{"n_layer": 15, "n_experts": 64, "d_shared_expert": 0, "activation": "geglu", "moe_layers": [0, 1, 2, 3, 4, 5, 6, 7, 8, 9, 10, 11, 12, 13, 14], "normalize_top_k": false, "groups_per_token": 2, "init_std_router": 0.00813, "norm": "rmsnorm", "norm_eps": 1e-05, "lr": 0.000777, "beta2": 0.95, "train_tokens": 520000000, "dataset": "wikipedia_en"}
Below are experts of layer 2 (counted from 0) of a mixture-of-experts language model. Rows are named router (the router's row for the expert), gate (a neuron's input weights, with its number), up (a neuron's input weights, with its number), down (a neuron's output weights, with its number) and show model dimensions 0-255. Each number is 500 + 40 x the weight over its row's rms, rounded and kept within 0 to 999. Numbers have three digits each.
After each expert's rows: a language model's description of what the expert responds to; "comes before" lists some tokens at least twice as common just after its tokens as in all text. This comes from a sample of Wikipedia text that the model never trained on. Tokens count by the router's weight.

# expert 8
router:518472498446522440440500509550495471535441517461537469484543451561509486506481432442488491539451510569550564516480481420522500509484438474517523472492480430451492464528426492509487435494492541470455523560492494398574527499483431480523554582471536411511467473517493460459454573419486519505502562449553491509523512447550450507502411563500468432522515459375517523461525456528489510540552550501513510494492510449538477485489522470481501539487564517529492459504541511497436430447512460539477531459516449544458511438501538472555465540494492499521467565504538519428507457446535426462453529500533434498537550531507542496487485454457523535533471454447471444483462506429501512446518460466490487557468495438490499569472483513472453446444499523450526543495439598453535531410497513
gate1:500450509453483517610533525521416506563445487515517550559522500478474489492487505503415509497501568511469529458488498489481468478490491508538529469492541500509483497520550546483521481462501495500552554463460531496539469492463537557581484520453498553486470508447473546511483542565468522522506461546510450485495517495493471558572577504511487531584496492460419490584474478424522507393433561533580485534507501522385455567468485490476508505455465497529602457483476456533493531523443582532467512482457500485480474527501476529535554495525493580432519549527441450517489507538511522492435547553525446518531515575481529395536470511578485519467512464475551507485496461543508501520519511456459565437448493531497587490483453564547402508501546458545557391518522492506463466480481477
up1:538497380521524606468451455410601503461537502459447486475459526479512544470515520514527543449529420477489470463507469490525551569529519471442498545554562597520547539520497446473514519529444501525513463466545500497448559535510489466424466481588553492525544502535527497494502461568521477505549466569495556452568496491460569480492541486500486513451523529451489472546480566468520439473477465525493536498509492544518589486576457510569435445520492480401422543528560505457454441497488432479486487518546497468548543474481490529447531543486539513499485490493457531540484502524498479499495505455481467475438491489534439495493524493516535490605504495507447516481530458534495561537475547483513452490491521473552471472494515425510564541511466480507478520551441537530500544637538555
down1:491501493539413514438492504452461519515491472503528483491519546448513440509516504476457556562521478526493482616431468455460485511548533511468495546430459416528527556500480514453496524437515487508494577521500430469500516513448535457553520491504498413562544499571467440453482477455437515493485473436495461498503481466486456505598513498516543442426602581491460513488448505481502484509467505511475492508553528492493476440501471531460439478521476512497522529450525481572515501507509505496485483517502529553496531380404555475459492496533460451537508496495541581500539474410563505571540500494504589498589495508534467477508536568464514500536508469471428463526466535453482471440489466480487406538476445522590464487548480482473516447520473548422467467459453466489557475423515488
It responds to: Spaces and month names inside table cells or data lists, usually before a number, as in "| 2010", "SPA 7", " March".
comes before: "1", "2", " ", "3", "4", "5"

# expert 4
router:471474456454517478461438511492529471462472538530487491493551486544457477538525388406549514525459467535536509444540455444463486562503443484519485528488454415460508446508428508490440427517529567505472557524517484508568540485512412426508527600508510461498520487497480510423452474396514529540534529457537494478534503393482512509468443535488501470469454491457513464462549486475460509558555456490482497522459556494578462468561532523512483535513527450464495499525499538517462441472528458464492511503524446463507407446498527449492482516464514530528492532505530556417497423457525461506482510472506493511539495520504438537546469468473510592525478482513452426458496515473451577468512451444539477531496415462503511547476492461487459448478546554441432551574410525498566492477522535
gate1:443459482473469478534490565493465458535472486480533506553449562543559427541608535503492507497551540544447536429480573533457521469474574473485424603478527480524503425488494497462487474559563519541450467539486518478561531452521514433489469467609533532508541524538530516437481535531438574503443459524458406464444530506507510526475428502490494615451460524510568463490502430476469508520512539540529438513516585471527420524560493527470470528409427525595494509531532500534529504477482490478471467539513451419504524505541469480446554450531462514461430444500471476489533506484506519500514443451437531458522472537506468473549522528510509537460517502518440501444456501464514486530490446471471524522525561502518464518531492434529434562531478531526493479504525483512501458559486472
up1:465474526475530465493493572551490470508475528521524489507474513496566487565519533475468482497531591553445510448523613468503501497493479416487489564507472492515528422430479444480525482595541487486464548554552540478547487481540487495513499481550561488472509491537491563477487546459481590500511439542416438470497489473446533485524495473490453474400417489471558492503528460486498504492484506568565392567462500483503463537559549516429528539496499557504423471570502507482525497434524484458522499516559533509490507502520503487535549423538493489513467485485547490470492504516547520487471479483444492372507499509470379478533523479482486543487534494425505527464474475460492527524484493494521543579465521514509456603493543401525427497495522570448488569581488493500534460550467491
down1:550589499498496510546522482487505570478482557457502553489580557488527447533557486541465509555493547480516523518579451583483502457500452506442460575539544445502537515462490427492515539493497544517469574480474508460457509485543521476497476552509555488503496479482531481472509442488484493475536440501534571442441555543494482496494474558504476507442450487464535502524550522503550466517518489566520406552504503435532494469489533542560485507503470474512511530484429476381390564511507411488579457555510445499538473473519494527476473446522471527496472521584576465567422573496519494465487539544517531451518501521479519494583510473500492502522418590503494556557500474517484460516540448465477503464510511480509534537487572499468466509590458531454469381569532536501485535496484547
It responds to: The space after a month name or weekday, before the day or year, as in August 28, Thursday, 15 May, January 2006.
comes before: "1", "2", " ", "3", "4", "5"

# expert 32
router:563465574473494458578484547515540515465514441515511517497487560480490500439411555475479469499583511485512525510570460563551523441490519459531515425455509561500460488502477455435462507516504509450473468545518498509406474542492450527530492435474461502543519526451542532509533520481512487434457533552531503479564473513464491497577494414526583519529511430415552520542528441508524484409537537503547531472496482456511473488511468466508478510540478523450559525502501524479546566484488528519498572517567579508461512506533456481521476459528558584494456458487511427531533451420523483514470512515520516531488462527475463505465596512509402490485473440548479529525518477544468474478446526531487488480471449555531533536613470498531565429494424564494481430448559548513445529530483445
gate1:490492414543517507521441525533442464491460565521497493475493535482445545531531414513526566506456452510421454441564548513586483496458474484482394446411453503491549469460552529465494557507493502484550495515531504524478524493530509518473467491481500570562448539483395460508543487505455502475526426552573550560505519509381435501500534462463539556514560506465539486501520625513536482499422477556508466402460481493476524469458460480501482483530556484492552477535493480534518521475502510532526560502582468513506491496551431479524537459548449537470533414496532506534479414506482427551552560477508500476502439507507492510515518524427583563492522503486451472446551466543529530528495449502538470531539492479467531525523517518448492497499467512453537442423491516493514440489465486
up1:508520516521486448516536490447435490450459487525512466545447553474546460552464459574463405467511535516487547505482520523471584515520540528482465552559499463513580488490486459459487492533499459561441568506425491481500544468492483464445502524513539491565432497435501532489391560517553517509524553489537466561482429521532451448511497464400476619484454564468510458520496419532501459586478527468522550527508484479566544525480489469583474518451478530535468430490533460397532475518538517502493477507454464507476499417460513506488478524464498514498534536492508522413423561471470504527496465591470463543533513488480513563433503431490543478472487561485445479554538482539495513530530519489457542498472509454492409420543568472543495475543521454540507490550510497498510464482534515
down1:505518532526516486487552477439566533522456451538551508531495454536561506469436497506509495566588549512454500529462487474524487518533503458478588518567541484533475531472483447489465444430518523508468515447528479507516411539416535548533524504531485440466521556469607496519453497518529494504467537467484453495483442480614491390503566451577507525479390434423459498469478465482501503571488406465554487542526496570500466515617509426524553502536481507527492547543517482504470511417526509501486513466450475535467574473463526575464502538493516419463497568521486485565521524469486568450514485445485428532514438560533511495523493491560538446480464515519527467527511503435531507467566515502557561513504494476519427494524553516506447512567473492531484507496514509520518497499530495
It responds to: Auxiliaries, adverbs and verbs in running prose after to, was or would, such as had, been, only, including, least.
comes before: " to", " the", " in", " a", " by", " as"

# expert 1
router:544531516468443497499478487562541428519482546472519476486517468492538546546498454454498507527454469403472390465561483522473475498489463534587540467465488512487547510504550511507482445545429523526534571445397475474543445459484498474508490474489520431502500481515535415531452522521572483517485528476544537554486510561576513527544503565487544481498502534514534548518486436460508528520557515478452609485442457493553473476473504529475492565460514455537470472439492492480458450487562510499457424492576431574484487473492586471559517525438555504528531463501408547478497504499496437436523487487459535491495501589499521482527458450410532519526466444430501437493541496475543489491557432505491437513515497477575542503459466534428497569445466496479447454463501511487466520495436483
gate0:470458524481572553522541483474515526527607488493528454517458522441542560492463566533460555514548567469455507536496583569469532558546578470497506509461515438474490486549489509511506533518551507499464523497552531517462515503380548509542478509419474433522524505524566526550474534459441461488476536538421421467511520497479479508508524449546492565480500492513458486547370425526481515447488503555550501410443471465513471543532475528487538435559570539472545553491484493497506525523552541588498470465502507497475535550485508513485530506476470518470552562536431483495501533471483494448492478480505509501491441403582436488500518483449499578510490472503464498478463544542563521421498500519484531442548500487525480579565590500460539438493543503510536488482472511562541523531473463
up0:468512526459540505537474467503495518493446549463508548540535491580445458481552420488484525416522439603539502482485465505583455525509435473523510543542516580535497439461538488518492525471458426529477394524454506518465537540531529481459574515518514515485551461419517531410512481538506542503492478489516513507467456509510513502483405498496516490466466495500462519465551562461525524493435545483566499514546471519436465461496532480534451546542504499497502426510542515514530456514381455452561557504482533433550476534555501522454530480536541522500481509474541480480491489473487519526412493476474473507509529606435461477461549529518496359482554487500501489481533492514413431525512563447543498550471535503491517507475492435592486551543469512518426505554557496482498485497509583
down0:465519506506530527484513535488536470415442487439532532497466569519562489473569403554494417494519458468545424450528518527469503532533478476441499464501522505543482479471506525490526500467569492464482436463517530412527516496515502421488580520435496506527486478508565470488435425525481466532560489551481460482495501502460480528496487569487452487431459530387539508511524532469457546493452518486545527490451481491499524442552542485499512453481522452464441510564623556556539542479442525516545482541519532524524481522537453502541475411484547533521486519389534518476496452531463430458514479515536429466448564531484518504478470530410480460534542531521557480461480464530449467537486474435452537562489483535509501472446542532530419493484551460452493479538485465447551514558417514
It responds to: Pipe separators and blank cells in wiki tables, especially after a name or entry, as in election, episode and results tables.
comes before: " ", "|", " —", " —;", " %"

# expert 50
router:473575456517504435499501536475496509541445510526524399546475460511445426539558512550440546467571451484520461539425485504509495504488504516446603546496498496505435452540587480551551571407538548547524509514517530506569534441507494537508461473554485545467488477541540553429552425545438443481436520489463524544517566528591471478503411479520475540506504500506453499463483569550516540547496436506506456440531449509491517524417494538504516484547529502515525483545504451482538482511450447525511479446437476530521496508569509465489510538474534498479488533468445496488517411544513459449523454440482476421527493480525533498442482488543508513480555597496462492527455482504501485595499458476407486492486600517495521511502533439499487500579507535426537496504454470526493481522500462
gate0:511483511522539484399469526524534458472480501493423478512543501479464451494518508546488509503594503453588547538483498535542554533391482488520485543554481517529419449489499439506478543433526581525522477554479479456438494429500503491462514446486469568488475552520483508464494525523501451529499505546493520576503482522569515497499472495433586489518488491558460419487481432559488497555564567580424420422484468535512497496474493547513424514502552470567525489568496517472506479539567544519481422394473529514523514523538506496467482519493520534482530501519407520503543476534478519439511461552545487493508504454439570452503497467584502524461510403529498455463406517523523506521450496471498466440555534544525524544487542543532560490569542482497474540510459475520483512562462458
up0:483508496541417573524499509541410531587436487600473511508475468509489450504441439526466490478497469485420522429499543508440443586454509455449528462504528561576507424461597458520517515478549518496504460510483505445563561445512556518487502477517556502473451446455490518478536474522429514487540491512511443543492576474490473501493462395531446491473418506530519543457485470549520474567502515499486510502397547493519509489485393418485535557460481499509447387498509489542499491517474479452525534531497483495526525524507490463482522547547506509529472467413426472529460448526474494547433514572449547476479520491574523520548531509499479479480510531488477572402514510520538490516483481560528541487488493450509564526512513430486519528457545501469485476496501439543544439495490540
down0:461580479530510481531462478451507525496530489539492547455502481455508504493548549534577490493511488472545438497496532465499490459576527509506459486476490419512537476472507536517512541488449481529548471515534511576426527485471416452480504528474508494498491506526548507481493496520522590581500490492522486555512532504546526497494419568461523529509516522516496395586469560515544484502448492536488398405592488498448437491463522451516504443500437467519532528562450524462482486516522477393513460488430543491476501492553492453562509474487514516457528499443446498561494555525487464564431479558526479599505545487533443530552524479457510547541501536496465461582463455475557429500482513470486464434509610488534576534501438537488515469568481446469493458503627516506485517496485487
It responds to: Final nouns of institution and place names after the or of, such as County, University, Cup, Airport, Community.
comes before: ",", ".", " of", " and", " (", " in"

# expert 6
router:527578415453521501435503490477578489536480572490575545551519534477558563522568396526505525483414518553513445510539455515496560548460485512450432521530571555513572490472468527536491486525504535418475489505558438428538563488503498442465561532527525488491480468500539474493399511578475485463537531523583486520551534561480551506519496553472481483498494440449509562466430513499532462498475505521453560477491491551506496495435566547565508529476588426544401470490452453556466496482604477468538483498545507487570503478501515526495448497497531533538481567524468565463503454516443439502524496518528429491509459487503502490479444472440514565506481492492521507425520558521499542490464539466508518561476458509467510483487486489453468461448472505521478436470507492416476492477475499
gate1:530467539530485536527515494507513516581493518503465535400490533628480423534488471484546459512446468485534502528465433490514553515459424483497525541456524563466445430486521508478487483529545459519539498460547520511504414546521520490469519485526489460474457463479518511537510509557562539514492500515488549465508468489481522528431488448580422471468474497464531503470497531480506420480490533464519477491538502504531467544530474528499501479417444475452515552445437452477588433488461456366508510538502501517528500526530474499521522512455437499505473474501479554500598498537480447498500421424457408431480503492447520527484487496489510516554495524460477524531542450516607502524515493528444531495518516605546491474514530445511474484485397553488542471500532424521537482636472466
up1:527494567538444451532457508508446574493512496480505485511490427404511490540452475528464502559528531533446499528562518466461449441503585552553491530521441471529536532482527457459504509493527548535479546453425535392526530501518480505411425458468503492500445446514460507516500519447512522540580530422475509492604431544475490421522473522532498521504501622500590445553531547543452492424495532521548475458520463523491543473499461487566549553470490519484541475520527461489547502462504518445567376485485418500472497445456470477484566434442502517511542563519520516517563530489490475493494535475494463510514463566446482452480479517498471484512470477582472503534531568461537512506526459475564487499521517524455499569501533537549484503550500507448495501476477499413510564507498507
down1:495533497473478447471459485499460497490500448461514496548526458450434533474548537476548505502559578525513486455512510469487612531430459476489551465502483498532633557483502507508508476443556510516415504528584550548559441483505489501452493590470518457544459527472625513463506452487456549473527492502504435567490478477586517589462419578540521425481514407516499481486478450512513551416485519542447455484474430473512546508479453463454467535499533519506401491514461475548440467491526474581487578504493466482532501555516498448537507503530485458578490540565480555547494479502488513442527521524517461566513547455511532520502550477487489536516462528549437484570459461522484532482487478488527448429506537491452457479472503555495478520475484527522446480425479480507505499496523471
It responds to: Middle and final digits of dates, coordinates, database IDs and scores in tables and infoboxes, such as 2016, 1984, ChemSpider numbers.
comes before: "–", ")", ".", "9", "8", "5"

# expert 57
router:501441527521525531576488511439490530486479452509466439524462494488549480525498521524518526479560437545504484566447472467435535542568508477588521546503537494510455374520623495525563534457465512564565553449466484472511524490520555533465471450446529480520549432473479481443507494489532445469479565505478486476422453479481475492471499499574485472456481556488415518515455561557483499563490404449508458473526412506481511531491514543531447425509551574472508463473463435506604468497527505484548487509493454482510553524480542500437508546496553516500557505521524477519488446506490491521511520409473427512529436488495506541473422505534570510527487544489482496529496558490468566530515460550490510510575536558522424545502512433552444522530530535447557516538450460481493482521486473
gate0:473460471537572524482498421503521500536406477479476501484478443557521481516604509554532569525447481500535499552512486529449417460566514499492535539510512533527498463556520455503509481444577514567515543419491546507526555503457513503469478590572521497457437510542499523499441482512535502528420478466496469447447540504538520485488547524526483427448450571463495536396518493547496570557484473473518515451500508559509471542488479536450572484476398509587509516520423476494531470471500465499496486501497513526427438489497549546537470501451505472468476481474406472474507570505547532448512550447477487511551471408458474546528467543573502507515526569420489488477549454446515577551474498517524503460528502426482439471400479451520490526551501498458514532526457470492503500486491503
up0:525543475547471487562518452481457620532514590502471519561470477480562533501482534493518526507570495504547458517536514519452569556468452436550494517470452548502495538562435494470503446480531562526532510530498465456399504489555558517503479475513475502382524560506482490542493453528417490475504537491506469496563503489480546443497543494490487539557538508546490502454460484461515481467586550536529531505562516591439514517465530508540512509451514437455569588533524454502452570565541501476580387501576450509515515482457497495471533533459530544513464544546525506564555531517478547447476451462494500494573532539479497479434465474476383568444487483452480444440506518476537449515464493493502525497513505485520478501502538510494472514444489588453528493558524510496480495488468439
down0:416477499548479482480492551523568421496471528425501451487453432540495466589520436542447550489471513529475509480482469452446521509543431563491532540566508503533491454563480437459410520560506460459500435436506527503519492478470546497479492535480481464496489494502559491499493513527539485557484442566486543445473524511481475535410432470503517500451382456580494511458523421486509573524471471491537474546473474521510549545481491427443495404519505523530533453440500534553521537598488522499440493539508456506503477497607529581504519513407499500465517463499499498432535469475539394524516449470506536513483534445488483541517460451472488476566500526450488485515475409532434508503532502564472469575467467456484475492495574503516541487459543489481496463507514491534513469558474525
It responds to: Nouns that complete proper titles of laws, awards, works and organizations, such as Liquor Act, music video, Speakers Series, Polytechnic University.
comes before: " of", ",", " (", " in", "\"", " for"

# expert 28
router:481503422509540458478489490468509515468530488498509512508499579481547524516499441534563451509472487436445474480520539525512485511476533511511458460510574496489579491453449454545497454515497460494599503509530463496477493469477448444424501521456493492573514457454443497555448498495525554499533495540528530578503557564550559527526503582527459481545468532428490554539511536501510482554488483493443567485535452533513442575529538514498556555472547435517372414431524455495452468473595524508543492447493475528478457503453537427485539503488505538527508510463419484480477492601412545518531432507503467506448477572474517496538490464455554549539528472430566483509511531504489499489478548519450556440498446509505552525472476554468533533476514494520452472460555558530429453431528462
gate0:501458493485516470416486512496533547467558477521551444503520506530490553542517547490548473504507513463520588502608550506476498473443478460456492488502454492585504512462531458462477496459520522461414496614577513518525549436485428479489543460454517490454501525492489541572462474520461442497529456497480460461532458434553496552526462463541508512580496425552482575520478514549550511483513468512492521570548381600555485496458529487548488481487557513482508549571472450547512472482513485466456505472480496414497474495396407451541515462494550537466504525552437437531537441468476591545470553507503557472492446480467427489528511494486497469480504489477525567509503539495547494565546519487560514533498518598508568463497460444517514495522532555519452487472475503517517481468515499
up0:532467454491532489464539521418560515434544436483516464497502488501545501484485530510594446477491519436500551512548513452455504484458479478503521453455480499536493535475503468491500511458535476560476423568557557475471516494501453461458516435486473479546538490499430554519493439500484501438552545558510514458582462436539439529473528484519490531558484397464506538490524498511565473472543437465524572522511452530527474515491484489512514518496514539451490530497533433540511489411528498413503539472452463494545546505459430468557496488522548516443462541560477460503512414540472478576511460559517440438562512506532370502547493503490515505446530462442529524535466516482558519636577502502553498411485523573556536526514499486544523469533474494432469535469489497515514537434474464
down0:539545491445539470580539465471459554502450552470478462494493547483498541469547491530526441427556471542495444488483558564517520491483440514495474461540497497497505394585452568500526528473498496531493571430467470485516478511440522569517482487507506395467474464585439492457489512516578507551436497484516564430482553455480445467487504453477545474475523539519546593446443511518499480501467453523556447539537499444458572471480555556505548468439538495518569499486535533551428540456553568428509475506513485539558501470456480473515525532513493440510473538569553475406526477496611515490505492485493537564559471456486473435524542497483504508536530505506469541456464466543410529514430556528454496434519464476546501513454518477481488565493453503496522525512441510526482496544487491
It responds to: Prepositions governed by a preceding noun or verb, such as impact on, tasked with, aimed at, plus inner digits of years like 1994.
comes before: " the", "0", "9", "5", "8", "7"

# expert 26
router:481541411457548548493478481450478442556463521453541476559537544463454562498525468507524508508451504466475479473493438504473556581515500494534478444427521539437513471455440469510507452558465444475514476493480492428555452511471499456535484508515496462461499443483555468537523558569526519509474526538599489534462473549535486543490472582480502501507494518490411553479538596525503523527516486536485531558481475514507508481553505525565498544517591429507445426471498452561447481421570469496523459513579517564496581520453584513504468513487493532529524570490415537478500527555484515525517536529510425482552552479544453547437448463572530529542516511461464510517504550523516493512509549416528501528512447468505479492453493537493421511466493448561533451454572517471487461426480551
gate0:457505425540555544553428501496535500524470455507440501550447485459495523512413549514524506444584563492484492458468515492524543513466576493542483473498460499445473469448494470523482525489561503548526420524561536533554498510492516467509477464488529555532500547493521580495490490509539509389502480569477471492492405412550528494420490490432532473592519529484519460539471539505569531508543449569482467473580442463542484516506469464508452507555540516447559503536489513548568535460480491446513486522539536513516424473524485513472519437481565530524552562531500495459509534601429478526544529436534480483457472482517489516427448522468583487494489465538464487496575602506529518490535518489574465465541563488534526533521487547527450425480451445499563518509474462480450493500512545
up0:406398463481527566518519455563471503479526471535516556567489499521397523504478545461532509487466545528466526481542495472512523549476506473523537480450493453464521456483507530535528455468507437450575499540487569458577509500532513502469474427490543583448502546460515504562481506532435563509473519533496505422511469512541507530490445473452495475574525533469521465547524446477515585516515466547537535441551510481557564534553487472527526575502536454444607504563484548444539457515528505502459496405541502526519490440486564460507555459415523523502503514498503483485525502554521431520474557471492450478492574468503493544465499466478537542511472460496432483508502515547477471509469500516493547485551456482465575470498517579532460443460493421531583571472467547472502563442432530
down0:482485443436539451471533458466479570507479503547465545498493521522456482512528489488437519521430509524521402453462503567502532465502438475502498466444474582489534455520500541427495484468444512440534578472545448493500516461558541465539532444504518504508560447505498516509480426509480477556461491479507443530579463503493502478523594486530523424537496480503554488426507521480543579470458528493509552467524450520505502578552477475412519566502552518508574442528427534511545429471503499508469521499475503519504473500438529501521427536450461497484412451457527451516491504488501537550536594532478477486566499529485474488501502483420500511557520482354496484439543522491475450530447547493450550528475576463527530473516523410475445459459519523551468466481436565475538457504541501
It responds to: Second and later digits within numbers in scores, tables, times and years, such as 2'0':00, 1'7'th, 2019–2'0'20.
comes before: "0", " |", "1", "2", "9", "8"

# expert 25
router:531500453455499503478523465492446491543478491468520508497509531516485561512573459470499461552440438540462554502523472485504451556453485468490439509557532499482530523474474496501513488480471553510498494517545457463539511485522451474485567527551570515500514475465520456551455500555442475440545458519596555554483528549493526497511544576488454512535528545461488529514484535470503452588503487492505553546451464509542473500491552563491519527459573401512432434447455511570424431444550422506576434426577466458523570506425532536516459480557454578524482557495449541541514523522433454503528488516551459524464496474517491502500433495507462594544486482498481529525483595482513555516413542482490488596509487502468595454488473515484433469487472499515503508493484556527527497427506561
gate0:495434530491536453454437504467512467462418453532528447595537586546473529508563480497486498584535542502544584538513550575540540489448467586558502543524573514494463455498536505480536533493555524516448486459505516496470520441518486556473480463497436533462514474466557553453514484495454497461484496540480493422457534504516544513500527500523464595571528516548480482492517504549473524500487603496459550457561488564477540501497488540522546507497486488512484549541496521481534482457443490453528430431594469487478462492408520510510488498544481514515451474551477454466507471505457467531487537489535486525485441493473520530498453539464437559534526538547462501584456514485452467632456507461527520559527544557494540510506513493575505484508390524446476417542553454530486530503521461
up0:517515540504502562492406505510540499466446555537502425561506580519498539523579465468537507579489498498473500481534497526512536501395581522560473580525522442518524492456514545448556504456507556537513495409557563540494502453521483549449475445545511532466566451455542541508465441487503472440472479542562501489438541488493504481414545494539465534543521479538461478499510510489493524513514538468475565453578568508448536523543495592485598509552500450545494526523432490497456420484515484456436453374565464510511483470499511529489456519497502486502473483499446538505562521526463456557523548510501508503439519487462481461579465492548456567630465479503457572498469466476460528554477464447517506510529507553483527467434491472504542562494525482493538504491522477476501480496496520
down0:491501523567480496508568514459621478431458538460578462509548445436473526481545492465486439453478544499556506518470467427493523519491521511490513546559502529489484463449503535454452419476410521483568473489441501513492503493568442497490522500489454550585483472443454516492529481464517463534551419462554450513476513558412497506461592518478573456495549493476467438560446471488513505541522475500463499519501555516498488515485499472554477449474457500459474534586444482439606500510536513461552515550521460479539504468539509487533547460488515452464521465486462567575458531502607460466497464525540468447480590463514480535514444451492556554544519489442536550488496438495491475507579543461472464481469472508515471490424588508505534490488529446554472508490450534513528513515489563
It responds to: Final digits of days and years in dates and numbers, such as 2-4, 201-8, 1-9-33, plus line breaks ending list or table rows.
comes before: "\n", "|", "-", " |", "0", "9"

# expert 23
router:449517461474591580495503466481474460527476493489498562535555477487425529490533453498476528544479495515431495437467458481445478439552404554553462487487498485541538477490470539520517470510458486484498528469542502487521466501539516429523495558518537473510544487529438469471476589543552493548542514527493466522429553486518544480525546537381442545467450509523486468455488522504440483537555520460533478516505521482458451513555526470496464477491543423535444415455456448498464476470471524494425535489522584472563441490524553571495470484516530531425471540449504543514534458592572474522511488550542501540496534498515455476531466526498498502522459518488536475462469593582480506501558560491496450491487447417433491455455444519470452421483560446545516497499470557566457479474422455
gate0:441489478491532606531510546496582536579562446490486491509457466469495489481503489503552498525555471494523579489543457525535519554548479501495448394508498519524463424453475425528547494545503465454513454514469434454546510539530495490490470453422480494434460492467428472485498562538422534470485553514486471508501511486481510498486446460513522501524450484486480470531601520539539502464461457521498497554450483507511531571495511483551607522492499539455544465500479486580452501460556459501488555511529522498495537543433501529482555465503437475475490477440494561474564540521513526522496513510571470518583518485539508554492476477475559527545493528526441527495519588495527536492510488606599552520535477466534530457521480480456367455514519460440514506404533540517494519427450542
up0:460531567475506471503546613554475510483467553525524480467486532570582531465475444494497498577505524500478469542519526519503486408416547523483538548447508511504484534539476549413514475443484506532455551496485493471470522484472543551519464481496480502565480469507562511502506484484514543515476410397557537542512559540426449539567494539492528541483545510538503589515499440524518537490510534460567478484562447514434511500498467551411550473459546526538446476455503502537569555524564549495534500560468516523469456516553491431579543502427424500506465471494550494481492497468517506479483431528474557491456450514478532414554589481447505484497477499450560547422464444480511490534523507440449558531499508519473495535516542551500546550482507463541499427499491455460472458542538470
down0:533522518474511431484517508463500486485488445542514497548548438536499518483570435523466560645496544554549550569494448436440524439511513508475475528536457425486508493595505528526440441515467497528438530563501504442509496504451502514545478557566491511492450537519521492445494515494506462478518516437520465507454543506536471570495478568458480526486484534538517520498513499486470512452553457492487482536345502432527510411492546514490491430434526470526454458485454417507429562525460495559478497451478496419448502489495458458446526469550498496558542557544585528507501521470484478431499511488489457609418474495531530435469503489535500469458538482511531508497456528568477531488439439435515491511521508482508544550509540548466514485503487500479490437565479472525443530466474457
It responds to: Later digits of numbers in tables, percentages, years and results (100%, 96.5, 16,982, 1980), plus table divider rows.
comes before: "0", " |", "1", "2", "8", "9"

# expert 15
router:446461497453525451454500454477472494523418529469510466502542509516538476535566391484424465551430542499577498551491480435503442470523457455513479442452492423516537456565448506500492448473515540468439541512477470485557529565454468487518593555565522484511511409537460479426433493454560557573519511469520498540532544465551488495552441518462545506476529442513513517503498479454489459527538500534567481586486461526433520479492473511481464497423503488499456444445542493461467498501463527454518530450462478538520418526476511544580496504578407481519471530494484489426569443482483517474489541495550479468493580507486566461524466477545492506538419510469571498486491520481507512481496482419466466497481442483490470553491470494557431473469497489488427517500451567462513454448460514
gate0:475541506543561498484541552590496454488483502557474488484546530545485497498489489480500483522522461523551570564524474481556574470514510486479521572457508464461523427531506507401618509478487572481490495519468484427486499583505515457482434485463558500493495574532413512445514553479485511528441484475497466513460430512496538498495497465530432468487473517458524482452493486520452476475508492520499458496457436504516513433559520456474572462482520417514444523518515520462468556548533507515545476466524491517512464474463497544491487486536497511488454515466512512444553508434451590440464451402583485485440442492370486496424496490505505439479463452453556552495471560543537469524533486464552459526558444507503477514516564461494546519543490488428536468499454561561574591470518526
up0:482579527570485549443485476545552422504518521460422547479532520507608522570516510496526463549531535526529548536516500455517549504536490456499432515480484478535573510500510498395537501524517552517520496518532519422530549538533460451464550467438507454535487510528482481492458482483513531498542493531539455556425488513471488568474469499498501465434474433508511551448536481533434524550499475506499493548463444424569516443526514452499446519440523425490445513499518493506479499415550481489541513578486447527527500487421520569451514453540490410553527495448565583478508491555447516468572443462572560503521498509416488489459478493432559453497505504485467496522468510452575493486496502450520449593544477502472493564550488492503531535443453498459536506445516466449566510458491540
down0:516480499485547557553529498474517460492545491462522473458520557497450545479583443491569477502492507448394497546427541497428483484592456460404402506461520460438540484462418578502497490532547442456516532464497455503472533477537517422516468548569522500499503466465462515485409542543459510574537497491543517581503414500509507516480416511489498467485534485473569527514557521447491456385515509518496512543428434506487511477470526483437513500444442498495537503432474418471462560456545519482433567548518477511497486505493489488523502493458439509479584504474487545437503544574513515462496506583504528504461462443480487528473500499556519540532445554546480549517515487560515447508515500521539490525512555466495502560438523506500452486441491497478456493528458422525524556534492503
It responds to: Spaces, digits and unit symbols in measurements, coordinates, dates and ranges, such as between 50 and 60, 54°08′S, 6 ft 2 in.
comes before: "1", "2", " ", "0", "9", "3"